Weights of a small mixture-of-experts language model, trained from scratch on English Wikipedia.
Size: 12 layers, width 256, vocabulary 10019, 175M parameters.
Experts: 256 GELU neurons an expert, 2 picks a token.
Training: a variant of Adam for the experts, 771M tokens, 5885 steps.
Below are experts of layer 3 (counted from 0) of a mixture-of-experts language model. Rows are named up (a neuron's input weights, with its number), down (a neuron's output weights, with its number) and show model dimensions 0-127. Each number is 128 + 24 x the weight over its row's rms, rounded and kept within 0 to 255. Numbers have three digits each.
Before each expert's rows: "gets" lists some tokens that make up at least twice as much of what it gets as of all text; "comes after" lists some tokens at least twice as common just before its tokens as in all text. This comes from a sample of Wikipedia text that the model never trained on. Tokens count by the router's weight.

# expert 125
gets: " |", "\n", " do", " of", " on", " upon"
comes after: ")", " classification", " Animalia", "Species", " Arthropoda", " Pld"
up0:135165140106104116143124114094144164144123126164109104134152107107116140134137159117099139140115174144144100098146118152131128137129091134139125160125107122117087124160105087106121123133090172089126160127137157089124118101104100144159118149179153072165126107093144108182144123114141119134126160168144126127099152097104156125141144104165146102146153157126108119127081112098134153103151
down0:112121126150155175139148169161150103146151134116125094122178109177153120154140123120124139131184106133128148108126135156167120122137160148105109127128151091119074096108086083113108123123125113134081104112106140133121152131106124135135140088133164073099123193171087139122131178142116099145143122152142113110171125104069156111141160112142121123108171156173166084188156094138108172125105
up1:118159165104118108141113121116163166125137140148135109136168113094111126129114144095097142144130151148109099120147118152117104159141107138146138164104104135102086122167112107131122137151085183094130151141129142078106109103099110136159136162180152117171120119094129105156144116101157120128149159166143111136094144098108173102171136124116132096129151151116109122124098103112132164092151
down1:128084114109131153149107120152113105189104103118131100126178145176181139133183156118152142123142104138133135129130115147161136147115150089128092125144110087134112119081147113167146114108129096128075145105162107168104166120120114130123122135155161121117101175154130121099134180114154163147147147135134103134120111103024126134124114107148122130124177130128142100141150088148066135123104
up2:126164154089109113160105109122152158127127119152145106129153125095112151141117151097116134134118150167120098116136112159136118138128076148149134158112107141119076120150108094107108142128093178087131150120157145091123125092104104148147118154162149109168130105088148088175150119084132120145151157169166138150103158103118155125149160101134150092129133143107120113124087103084133158082129
down2:142109123162164118156094111140136118167138102125126110117170110165148156129150141158092121118123135105128177120094119139170116127154136142110127093141156135153081081100101102159142163112106108124136117114116136168127126082121135138120158116111135109139118172069111124132130164094120158117147102165133120115155136144064134136123168120169140112150173145154147108129130076150065166087115
up3:126162141119093065137129111113137141128153123163101093128155101097074127137139141112104135127160193151154099129144130126116127146153101115130154162109112106123109114176095123131123157141118167114148142114152165087135102111111129157125131144151153128134135147112136122133135129086154111159124134162163165095109177114119154124135141122158149131140140154112117123104126078120115150114120
down3:148104145166106133137141136123107156119155085150134107138156126142126114156182129182119171126129144152125118134082131166139140153105161108153135129144102111111126135095115123168132119126104162161089149123116106088131130152130145150077165114089123071090146143103125121111139178136118133093109123140133104132142132095130122157147123129151113138105154128110141085108174108153126133157116
up4:127167154096091104157106114108155159131167116164122098128173120092105116126099146099101126129125156157143099114148118144120117136128084146145141171104090147128099115171116113122111135137093161090121166132139161097130130102112122152162127164176140091160101122102142119153138123094151115138140169166156129136105162110108146114146138106141157090147123170131109114087105086105123157105136
down4:114113159137135146118135144136097139132162097119097078127165140100115149138147150161107128132143114111109130089142148126165115116164168121128086131086193106132141099092113125141173127158174103180159154090122084164118151130134136148097142098149127119085079144113133118088108138118128108065095163156121067120120119141097120091141123131102129136104174105158149112106107097128141098152130
up5:112160149133119133167105123124153156147138107138089090126141141103133125116141160105099143120146136144158087128138133157111119157133105137142140139119122121105098113155112102095121113133105168096113157118142141083137125111103130161168119155163148098152113117106109092144136128091172130127153123151190128155104143111108158132135145080131146089149137186088101124130103145133135159117143
down5:124088167189155147122118138126145134156129110156154094126159126129173116146154137165118153134145151126118156114091139174111124110115142174144090098159140129143109072072071128095178095138084124111164119131144126103156151077140150129094125154099153100153115087096139130115101194140106135159112119173128133147101144168096167130143087125144084119094156136137137113114124090144123121107150
up6:135160160106119125130119115101138164150151130160137100148155138106093121136094161108105144125113161146111093125128097139121124157115089149148155163106105140134086141167093109131130102139102170084136165140151148096137115114123101126150156143159177092152137120093167133167152115080131104136115173150130112119100141089136157108169137109151155089135125144103118115138089091102127146093165
down6:134084127130131121176148138124132107136111081115117140118154111137093108127112146170145099107124103109112117137115151145156118122118120132097134124126142151159086117116119101123126133155139109137113140123109085186130114112126140164109162157145118131151156133142121102144129163109155103127110116118132076114184138175068090135122133132123154149125153146179149049111120123163085134153107
up7:126140167126109137131130097112156140173129113146109108141138117105088096105124168116121158147170118141126100087130150143123117150125121151146155158134111107136125122173103110111138125143089170105093126124132180093140114137105124163152122160171163131164152149095091075165130151085120138108134148168146131166083132124147183138154120112134154110106112147101106104112089125120118137097144
down7:117105154179141134122128128162112119114142136134153092119137143123173169101172144146139130099150125144105118147102131097104136123119151143110132058138133167098159125085158136174145137081099121160089143145117097161164168103148151148097176151074142110108150084122132131054123132105128149118105134145095135143119133087131137091109099158131098130116146095126149122100143108170115140143140

# expert 3
gets: " has", " had", " there", " it", " where", " up"
comes after: ",", ".", " that", " and", " he", " which"
up5:135151134105114134133109117117168154136172099168125093142148114111117082106118153110117130139134167159132116106153157172115117163169111134153145154087107118120094110144107109122117154109108163091122149145149168086112113111113103150157156161165161098135119144112134122156137135094126087146139148179154127128106173086100159127154142105157156104155140152107098106111093089108147162090141
down5:125143106137145114108102121138113100074137151107157137120107111124111149182139119152147119119119096117121092138135083163101121116114142162135172136166150134125137113114086102102139072135115151112158126113177116174156132126124147160097105156174077118135175095167095129120115125130137111100106087123153098155135116136117162083081109132145125078103140090099172110146107091138115158157126
up6:132142136124117122136116118130161150133151100168121092160172112103100111094113143117108138142129159168127123100139134167130096164173103138165136157099091108139105119134091133167135158098110161088136157155139147082101122109109091154146151159175151112136093149113154138145134112089141101138169157151139125126122158117111140127151145113166148098157120153119090118107106121106113142099140
down6:150163089146141120148082122124124100170113117102135128142102144127139169097122112085173160135104158155113141129089132121136114140128123122139165110119113115114128106113169122141161120114115120135103122113141179115114113109166114134083127113142141113168121106111163133080152131117082122162124172186164172094154139142120133047094157116173140099142113153107117147122124143135151118114148
up7:125153138108114136132107112105156157133164090175121092129172112108126100102148127080067126131123163143134123115143126151115113151151104151145148149086092111102093123148104121146130166114086148096137156118175166092121091083091116171162161166138144081130119143091166127149149121090123117129148121161148146120114150108116124150143161109146176106150131139124122111120111122116149152104132
down7:138144198137129108113087110087142103120106129108160145135150118149120166137128123143141123131101111162149151141092070144153137111138111130154159127169101102125136112108112123216147123149093126115124114100155139157156109066143157107122134098139139146147110147085146135100138153109123158161103175111125147093133121136128141130117140122104128146079130100114150146132119129129163160108143
up8:119154139111102155118134112098153179121168088157128097145145118070112096081128150086113152132149158134134130139119138157132112165139098153139127157108095106146121126135103119169128160110120148094128157137159146092120097108110133171157131161184147131147100160124129118152139124123132113138146141157140149142095152093125147110178142116151142107160111134116102138122126078118125135080160
down8:095121147104122167157107158094100134103140103102101148132180128130125110141204146099132143103146142141164106140096129089138121117154083127123087113117092137117140152125086104154144097140118149102161144119154148128134121124102130122139139106170111115135124142145124158104161103126153100134106157165144135138124132077144150100158128115127109073146177120138134116078137099112113124099132
up9:132194153119152169141162099192154146121144109165144092151149118128126119115121140100118128122154148144146099104125152120065121175125100136173140158117108120111112111129113143160123131130108165092107130116148142087123101087126116124130109143166155146143094140117131137151129154109110141154142126148189104125133143110087122137148161081138162095151130141128101148131119130109075146088154
down9:144079134148103104146128117165113143128162099143106172116189087114144092121203136104144151109094082139119121153140121148182138095149131098117102148149122154102102149133163103159130108116137086107136076151166157155121178120147158122117125142085134113119131112142116124132105079131096117135105166146112158081097150078140146133154104143131136116142110127125129136174105158139082156143107
up10:146160133127077124141141131102165103107153112151149138142155132114101123103152144102068115139146122146131148085129161134148094149128109147124099146106104114107107097125125111144120136140118138102107125176175165095118134090108125156138195163163127112163145161121131108143119119104126092132126101163143096138128133115125151137144157121144145142111140156124123145138092137083174191129142
down10:136154146161173155100130102097135150104136149128107160115121171156072142126129113112121149128122138138091090175093129163109131143106117122112097094127116136147084153135143154176159104118089133147092125076132073123170105132152137108098107127099120155145132098106061114158120070120121088118151119109128185137120166177096112126125127140133121124122111143101186130082145126131122113164096
up11:156177105079110124142122136108161157127166076146112098137163118107110104124116158104126148123134166172132118115140136166124120164154108149143165164093100097120109113136111130131127154115116155096107119148153157103131119118079113130158130153160167134162108160119145140174149130113142087120132142157126131136093153115116150106149134098172141098146128163100095110117109106106121141090146
down11:157145140167130139125112147137114117151144126115144141123170120149115117132132150127133174116078159125139146140112157127083079111143126119137177109120077143116073132158138080179148143125122104132117116136139190165126150108094126110082126119108139147118086155170179173116129158143145114135144150153118103178105134146133168112113095116140137096114121138153134141141125133117073131089103
up12:125158139115113122144113108112155156128160090162119099138149115091105105094117147105119147123138175159131123116154136146136090166160103146145147155081099102122103112155112136141126160116114169102145154153151148083115103088107123161142134159163159114161112143089145140156135127085134110131153154172152113121102161091106153114147149108166137102155130144113104108104103117101133151086143
down12:128154117141129115125118120117154143140133146143107147117155150110127107102178107097132182115102154119169142114118122127144128121140115146134121142100109125110145135089086101098173151110093093136153161174142131130162147082102136095086139116086122136146141178138127122109134143094090138114098172148157119110159102124109196127109123120180092115132130146089116125127119137120157156109142

# expert 30
gets: " |", " to", " is", " /", "ts", " has"
comes after: ")", "%", "4", "5", "6", "\""
up0:142149135100113111119115133117145156116148124133083083138148090109118134128137157062123123132163160130131096100134124143127112151128088143133134169103096072121108088166090112106123175129127150105110183133170157097123152103101117143148121148153149094151115139104147133133129100072139104149173140143125122124078158098119165111129139123149173118138141155105123106081137089103149159117130
down0:108140150093113117113143111119107152123111146134137142145128117145136127146164129138128157136129121116112125115109117176125139146114178156146141155110117115158159155111123124121148142135154113112130140116116106099164113146123118132111120155109155119162173120093068108121123152105157085131070081110145084116134150087130166171121110120137096140187157142121154072151126115137148134147100
up1:132153148102101118136111111113155161142156101147118092131162108100115121131169170102085147138139142138126096117165135149112132143154102150144129173106093118139111100169116107118116146141091162105119146118145170088115111107112110147158145158158146106154131124093118120156131127104164104150150142168143143137098169106086155131144132124145137103152116162108121115107107118110162158090136
down1:142122094135172155174144142137108136146101133144156109137127158142118156134172165109124081128111153150114119139142117119131116145143117133092139082166166105136125122068149178152137079142136146112128147115094079154126138174114128139120147110112111099109163114130074112138124108115119095149093121143138100133099177100087143173129144123115127160136179139169154135124165142115125152090110
up2:133137156119125104149115104100166143117161110153115120154152121106087137135108150115125134132126145142145122114134097137157088134143125185149177131091122112128112087131100111152143169140123142097137137128142138116140125115121102129127137129144148116149119117088130155164151101121107133169166131156153124093104142106127148096180144094150129107132122147121081103117104093101115146117126
down2:144112139128107126121109099125144170087157140105123142147120081141128140168162115173144195130104156141132132123120144141139121157145143174147120115136101099187122132101177133135116162139129125126109133139141133101130086097072115108125089167092148091092165130113120105146123137134129112151143132120139137146115157119128170187139088120123160144105131135131138084136081141136181116114108
up3:138166173107111115129101113104164164144147113153118115137154094096103130126130165108109141141134152148139099104140119155134101151134103144148148165109092108122090093162120119128129126138105154085122148113147154099114112091104116158144147151156157111158150107096119114157137118092143104151151136157158145137090157088109162152141139106139153093147133153117111122100119096098150171088131
down3:110138093159142118154102108168112118131149108138172115131186109110131115125168118109108136108128162166130121128124115148110097162165136164091118160140158108132071123127120153157130093120168107134119123089096126126126144127085143142127102143156167063097127150086125127132118149096154115135112106163141103132103143086167145192137121122173088125170194091141137086156173097128124140118097
up4:136169155094104128142109097114164164152139110137103115142168101098103121132125157090109149142149158132140105103134123154147096162137104160141140151108103102129110119135109106104115145143083173098104152117137162087110112093109114160151151155161145096143114117091119116153132106099162105142160144152153138140100165107103167129137128110143177106148127152110108113082106117096164163090143
down4:103130143089148136155122120170100129112105144147160142140142093176159131135120128157115148108109149143118146136100125130067139144152136138133143131117097117126137139115158155154133110143133133143140093147125066114141112178068112155128122103111104067085147154106096141111129124128099131138156126145095127170086115120150142182159116117161105121147158115154164091163149111124098142089142
up5:127158170104108105133102093117146156128144121161112111143158116092110138142129155111110150148128156136150115096135115148127093168136103140155144149098106112120100110165111123114133155160097170104123132115142164085124127095107114150158144176166158106156119114087108119162139118112148108140154135162151143136107152099105160107146147114164143078141126143108094107093106097106145153094138
down5:139130129150093106146119126125099157141090163147103123115156139079117161129131118107106147136157156151160115140109175145129130149146129159142120136145157100126108164110150122119107132154156117129127115136143108105121141189064139140123110127135104076098151134143092104111118136146151111107146080127127137174102178139151164159121135130174117113144153131168147106180086100127143121085118
up6:149163163103108122125115097119161151145143106165114123148159108095114129136127165092115151139144165136128108098121124146137125173145112161137144157101111105132092090146125116120124121138090165105128160117152143095137106113094091144138156172164165124152122119101121103169121125098134102146149147178158151146102154098108155120144122126160159098150128157102106111089102107095156155098126
down6:120152119114129117139095129169113153149147112128137158099121136092150130121160150130126123109147126118129157140128108132118122114147116064122130107176132100104136162115135123135143093159167116127121144100110112117145137183061139138107109111135160069110144127127151088122104152102123089121146084168143128139070143113143154154150105100138127154158161103141143076111133151153157119105083
up7:126124132105118135118124155144138136138134131114115094126145127080150112101117137136109133114143122173131104128153076145069128141148101134136153141123119111106082121142140112097125197126136147070118148119122144101119114108122121138118153153127151097133105127112091123132140113106148132176091183150151129148128169114123139124162133108149137111147114134070094120122130118119100134113135
down7:103111135129087118105087133144136108157130113121123141115185111142133137112132103116081176122121173149142154107102138132155109118165097194140091131142124123105146130117139122182144127167140115108130146097127088125148147151118120101141099140103119080146111124147142117104138147107098096144142108120147138130073153111117128159175153109135078169145147103135109098111121111125132099117139

# expert 33
gets: "hi", "ican", "oman", "awa", "rench", "ired"
comes after: " =\n\n", "F", "k", " R", "w", "if"
up0:126165130123131137149131119161128141163144050130111139111119101094104135102123123092104102117138134115150112079164139120152137132117104146186138142141117103113123135153111129113104124175145131105108159123158134097136127126117139141140123150180164143137121140118128126110159083115125084161165125162132168122111108152125119112137138108176172117175134148086071068115110108095113127100133
down0:121148154102102134151105132128132152130099116134116062112139100089115103101104091075087089111164149103133112129137171077085150117114107165128130131155123170127162091149097127103150097129101137147135142113112107094122087132108134136073152112149150079166147112127147124130108127095106161096135131139141127166112133164115100137121120114138138172154135144100102144106100167143145148101116
up1:138160174116096119121099113127142158116161118159123094127139104099111122104104156103115157135114160176126117119156151140117080142143124153158165146108101111133100108150092128133139145127099168096113158152158141084129119101113112130174144152157164100164143125104125134136138117130132110159156136152148167109107129114099149120144136119147152118156169138106097091109110096117151146101153
down1:132126148114127133157145160161133089137151125134156131146119120143136133133112150097137148121165091121136112123108122076168094117153081186155148117113111131137142113126143083112141083123105118147123113170148087110096112145093104151152129145136122101158145160125141118147130099132160109120180129161141132119158149108125149067151124112155122098157146170073140126129100156127158126116138
up2:124157160118094125147109137114146166108164116141117103132139101084130121088135159076102136151126155145133110100146141149115107154135121177156153153110124097115115109141093117140131175151117153092128155153161146086118092090109112138168137148163152113153131129109127116130142124114134103157147140163152139120124154114111152115165149116158153092165148133093097100113104087104142140095128
down2:138124138159089120147146139149129128124154098173133093106148103104112121117119094110120163118163113076121144128109120110114103130154116191148141130114143138134134143132111140130117091119079114134183115147143093094131117154118110154109078092109122120141167121172131127132139063145110118128168119171151115167124162142158071112191101109153183127169137146105124092141107144129143091161153
up3:123133166101114141152112133139120161124140133150097088109172098090106105107149150120103152116102163148156086132155132147110125139178078149146159145108107127104077099142101116113166173119125142099104148132131117108146111116134108152161142126166147108124133142102103122162163093106145136136126169153174126111100123103129181107135148088150167096165154114117105099130136081111120132106113
down3:142107115153118144133132143164102135148176091161117118145155127126155134156134093125111146125117143116143134120112104136147158139179112132117135168108079159144152117194137109125085120123118141104084151148183103101126128151129128057169126137108099130108112133143148107097155148140114132169077117161166128139133149130146129088078147093203161150148119135108130099138112150113173153108102
up4:130153139112131104147101133113154149112127099146122098123164136097074122070149134088107125115121135139131112113124181136145111135127136151131147143133104111125123103119109150102150154120114148065158170144138173099148135105118153169154107147170135084140109160105141099136143148090128123125169125139147147114146122138132160126133145114173130130157150146143096103060113124126117124071117
down4:132086158140088138155133096098149157159110131132119155122127051148156125122144114119144124137093163092167137137078108102152124101142132146111135146126136143137240159134155100131122121147123144145118097127072100123152100148091134115147131136078166157094165135129128148080124139149108123101105177141104124112116150100180097144149126145092103160146169132106158087110083144126142128086110
up5:112160160083112106169102149117157168108127128146088126134152115113122132071076135083089155131156160122134106108139155122137096155113107125133120162110096086096130108144122121103085136133108163098136154186108152082118089105104114155156114154168134093150098143095151131159140136110101132146149137150157123105119099103109150132157152113142148133158147139123127125117082125070128158125129
down5:147112109171095129151093079140127128077149142176141159115097076113117125149126134153114103116139142090134126143121161108099132134117158130136130125106134167150187153125108106124133093114105124128121092132142150118128162151097153108096117088144128110089108104096114143124128154158109183051157112131128136131186135127129110160136140128135150106088129107101160092170090121133117084110096
up6:136189142120114105149113121119147142138146097146093113142147093103145117099092136123122144141139136190126152100153123154110097138129092146146130131130127109118116136148110118151093139125098164116130155142147133082140139087129100159126145122173186079163135127127138126111139144068148076145158152153147132102125172116124145088144119111152157105138150128123122096087110123087147166122121
down6:147113139135076090110100125139147148111102110101129126122129156122139105128088114083119182136151139151112133133152151103129071123138120123143138086167156124151068160099116109135135122135107140171113127161135157113135112122135112108116109130135197153155120106110153103146130128161120118149141090129143133149093154134125120145124141124109123179153112178108126090095086117119133117174126
up7:140160155117112132117094128108141145131172112155106087114135103102132109106097148105126141143134157148114116115124148152133108173147101162160156155107122112128127111146087095146137166141095166089126160146168163087121126118113131152119147154184159086141125141088146113151151108106135101144162145159165135102108142118132166106132144119163167126134140134112116098100083110109149144122141
down7:111114090076167123143087116111133155139104075138121104111103120138110091131107127118151155109158141132164164154127143169124117134146098160134123120127169142117160124174127156089140091102096092165139113099137122098158121103111149119140151136142138095138140110117146113124124150113116116110131095151145088176113174107149120084133124128121115159162112141072105122106102121130126088126171

# expert 45
gets: " as", " when", " -", " if", " because", ":"
comes after: " such", ",", " well", " known", "   ", " used"
up5:143149162115123111149078121103162131142156124151143110129153121134110144130124168096138162128143123146099152131147097127153119159127117093124138135110068134148116110152078123129112116089089136089136122125143161114104104117128138114140181114156163098192126120108099117171140095107115148150098159135136139083068137087101167094137168090158164115097123163129128104136131122114145126104135
down5:132146151128121090107115105154177142090157127103102154123079120118119203090135142157137155117142123136107099141138119178152105140148114116104144149099116107130138096125153137105141126158100121089104081160160110169140075110159139081132142128128136188142127137132131060108113121125123139154141155134130165094103184108121142109135092113098145129104117113091166104132145140129125171099099
up6:126153157125118112151096095115158161145145114158132100140147106103114142110126173135123159138160152120146127114148118150131109158160085145140159140114113097122126088151095128133136148129121153078134169117157161094131083104111111128177157140181155083168098158109115149153136128077114088122144149156149120116088136113105149125170147121146133111107145119120084110109122123089137159114152
down6:113129111132130120132129117159159144054117131122118129116103161120090137134110128097142142110166110156129127133159116107115138136152100126099185076120143121118114113127072109121141134116075124102112126160140072134143088162119156091132152100127157090171152139096127120115129182142107125129108117162150171169086199133147140152123139128171136077153112121110150164101140111123142152096133
up7:144156169122121135123088093102144134149127127183094108110151111100121125132140174095120150146196110143106130113140125161131117131137110114111138167132084111109116096125092106130156163108110156092167151130169144100153103114076119173156139151156168061170088176137134149143144146106133097130140150154147125131101173089073144130123147114164131098127124125123132110105133080099153117109155
down7:130121102113117077115127131145179131050147107101134092117152129129081171135109136122185141121149123159164101133144115114141146146104075099115146107122148121124158134153089127116137136058139104111149120149109130149141106142151114086136121097147186137159161108122137124140111168121104104128130128124137174171073188159129150131122130112098107095131105126063106142126116087133162137105151
up8:131170145093121127138095100130150167113143103142115104138171099091121120126149167112129157139141150152122104120166138164139102154152102117148153168089104096127103115136097122121139152106110150100144133133142171089126114084124110143151131173152151113150125128120126125160154139075132107125157155150168121105119144113110157136144134119163150101146120129115112131113103104079144161082166
down8:131141172133116117132129100108138144073075146138096107115147138117124167185137106139130109121122124141129091165119133146141125126151123112131157195161111135121082141138104107137091076137108156115117092086142102126136102118124131098142086161154134102107104097120122126134122173101075140180141143140144179141104180106101160116172153120188136085134130096122122138117181082141121144081159
up9:141162126128110106150103096087166162148143102146100106140151091102134114125124155133133147132154121148143118107156135149141094162158093106147168129109087111135115091143091118101135150114092167079150133146151185092117121096107106162156141149176152109149126149111116125177146139113138119116144140179166112124121138110093167136147134101148142122122117122106097121115103076111128145106150
down9:151129107189161128155133142136178131103139155103138097153128145129104150127152155154149123122107089122163151124108093078167164125124110163102167107102066103107080115161120143173141136109106116113128107151123099167138110103150127109157128125138121126151119133113126121118108114126105095119127160147125111150085186127148100132113128137115183080141154143135152118122143150104122153107136
up10:125168132102107123146083099097154145123157107157106089134147092098118114116119153114117154132147154140109119126186141151132106152154092119150157160097103117110115107148095120111132171118104151094157153131150160084132109114115123134152134157159153111160121134114123133158153133087122101111141148147137124105108154098105153144157127098150155098132114135098112129092116115094136136097155
down10:131116164135101126153135093134127170061129127140143098114129109147114164190121096175144168121113132128150118130135117164112112121116105111105166141117129131136096129156116177117109098136084137092156137126113123138124078111151135091142134162135184165124134112132175108130137139118077092182134153127140156126104161117147128113129148103139098112106076122114145110139150096103129154082153
up11:122162134115125131127094098085155143128128106164129124125154106107123115128169170075083144138156139147120142118165114155128103153148100131152140175112081128113122088147072126113158153126142162091169176147141155104145122078081116138154163148158160121167087137132115139151148134101111112117142147141133111106109164088095156147151137114172131089137104116090103118123118118114131118094148
down11:138122148190096111152146078137149146090114130129101102118148129145084160150105147142137135120125133129138145131136132160121115152113117120108184130074149121123090159165103127113122130110147127137105159109119145121143116121140143074109139131119142118110132124114131134132139137126090079152155151114119150149073201137176155091133167122120131111136122137100128133142121125143154123116137
up12:146159147120120119116109126121152143133139125157085114128144079124121124129140140140134145128162132155111119110163120170152109177127105152160170141100116098143094137128116113154121165114121154112116133132151139103129130074131092126163161178172170125142133109102139152142132160111121060137131111173136124109118138111083122172142135093153141093132105149108125126098129107101132142112141
down12:156133140135096117102141117165153112105149133122133104112172123122077162110094143135185162137152109158106105122144121120118122156172118112123210143114149096155166130153149159104119101119091105105104126136143126131116108094112123155110119062098154105136147116105111092158137113157090140127166191148156141155114172142117106137066139122136159131104143144083141145145135132115113140058157

# expert 12
gets: " |", " the", ";", " which", " from", " including"
comes after: " of", ")", ",", " in", "5", "3"
up0:133145138108128149124105128165167116145162128177158134146130107118127144087171148142088123150117161141189137105113134115162117158155140186132104156092088104122097100166154128168184134104111156088137166125134167104089150093148115143159156156127164091125136155091120165141152137082097117136105128104136123116116162088128131126138157128131143125166132138161115154111136128115121157115146
down0:135123108113056142132114169130132095120105171122145125136121126114108141099142114110104118115132135122117178120163098093129117134104078138145128183084150136109118126111123085123126113095151145133157162131118134163115100143136139106114129172123130129154160083121124158100149145141136162135077113121148102167123145172165142154094120115126154132113144161102153126105070083128156135145154
up1:137131160103127113117082133105176148142133128128103106157139136114143105117121148125116135134131161170154127111118118155145143165136110151148158135082101106134104105130142121109140152115119148086133175126113153089094104119116104104182166159152136133126102118122119086155132141106118108137131150129135135110146152112147125135132156120128170118149165160159123136106149101111125166101138
down1:160130152141080123140146137108165071133126114144162155148130124102114087107171133132121139163104127144107175119124150150142190161108087091161167149103142133145138107095138157134152145130089116106116116154139152126109107099114093133104127157104131103117137086165118129188109076141124124157096157115131168120133147092130107154107136125117156161137130164118121120149146101129135158153145
up2:146161144101096147156110103115153140118128105166126114145151115097126100118091168106116135157123146135106129114136140158164115149146110117149126157099106102141104102134106136127120146129117152093136160140145153095101097099132097154150143160175152122148100138098133133152117115085121118129126161177149102143096144119103143111169127121158159127127141140105113100108112092092142155090154
down2:110137152126156125145146113130130144128122145153111144098165151175120101131094100115104160112100116099062181129112136108105099121136132143106155128090113112113137138128146115131124170141136110073093119127117144123152117109070161150154149117108109111144105111172150110124145106125105123136120128067115132144133140131147128095149129133154146141148166143130092094158123079152093150129109
up3:146133126071095159163131137126147133114142078154159141108130127116123131110122126067116141142134145130146142110101155153158130147133134135156147139133073111132095096120066164120151146121117139099098126119157156118152116107099135149164130170142156088134101143110142141137129159140149104103126132175132108140098149130103157081121168116126101110123141174132105081130124122113125152092109
down3:133140118127092177122185081093136092148161175119158085130121170113154094105136121102169158141124121132108156122133101159113131113152167113113130149105086102120209140111133135134125111134146120126109149090135110168153141108134136120108148116135123114179071123140142139146117113112149134110079135117132131147148135136135142161096120119096153084081123146121123091118105119108124149133101
up4:142154143099119145136110122091148160134113103150106116149149110098124118119134145104127133151139143154126137088117173166142103179151106147148175150098089094128101131139124134124147152113091190103117151150148158085131122109124082144136158154190159132123105123120128097179125127120121136135151159170146137112096139089118151110151122122150152111154141157121110103120141104117120121104139
down4:153126162137100140161084104156158117127081103133131133150153174108149116095139113167130137161095086133084163118118157153094131171119137136157122140124128142148095117100130135156159128131150146101078133102110105146114092111102105109108142147125124127146097077138135138130128159122089085152179132105117136151129132138141100120143185123147142166141070134100127134116165114119120098091090
up5:133169151118109102143099126105165156128149101145104111138158107089113102118110166102108155141143161152113116116148141145110103156158094147149140150096106101127112107142110134131136155137099169074130159141137156083116099106113101132150130155168147100153115133102124125168136125121127094135151157177136139117109154104119144115139139105167132099143140135104098086109084108091132153097138
down5:128135137163141147123160106135130150133130132155120139128138132126129087147144109144155113127130117112141114151160140122180131123096165134120131123133119112128108125082099172149129121099126116115043120096106165129154133141115142170122093156126142097142144131158098126111108103096158147127161148076131120126137124153146150122111122136158150145120140189085122086137135084107160153142118
up6:128169134104114071144119111114156157101145117140101070118143106111107139125104162107107154144158154129102134096158118153121119142139100135140146160113097099149119125133101152114144181141110157110140157133155145111126119126088107136126127142160158120122095176129148100153145097078154104114125160154169149128127151112079147147162143108165145123124167128114118084116101107099164162089138
down6:112100121123105135121122129124152112158070097122143134145170187104080143129110123137121134146124118133156136118121143083141117136138099162148130155132171106121099114102118113145130108129118084113125133146124122183069162140134112122134128153109128148120136075160135103126139140149153099152122108121149154211125141098168128145147144075101189102117157150162153127131096093117150168097127
up7:142154121116084130158101125111165154133178086127135130135169134095105123105092156090148118134149136130165123130149128138151098134139112163130170145084095078124139096165085133180146156131111159102100147130142198099130116098117118151143133147151159158125114157137120108141140141089123126124164131142151128147088170144129145148164145104162132111141160122138095120131121113105111132107144
down7:127130143112084124149143138147128112120155129101152118130151110157070119132150109093175151151064141117108129141144120149106067125152153096172113116148086160136135153157113133117093156147162104102094109165104147131115161114128104118106127093095135125133134163115158098141114086121131118122065165091098132098119148173100125101099105129140138112110173101129126124137123132112138179125133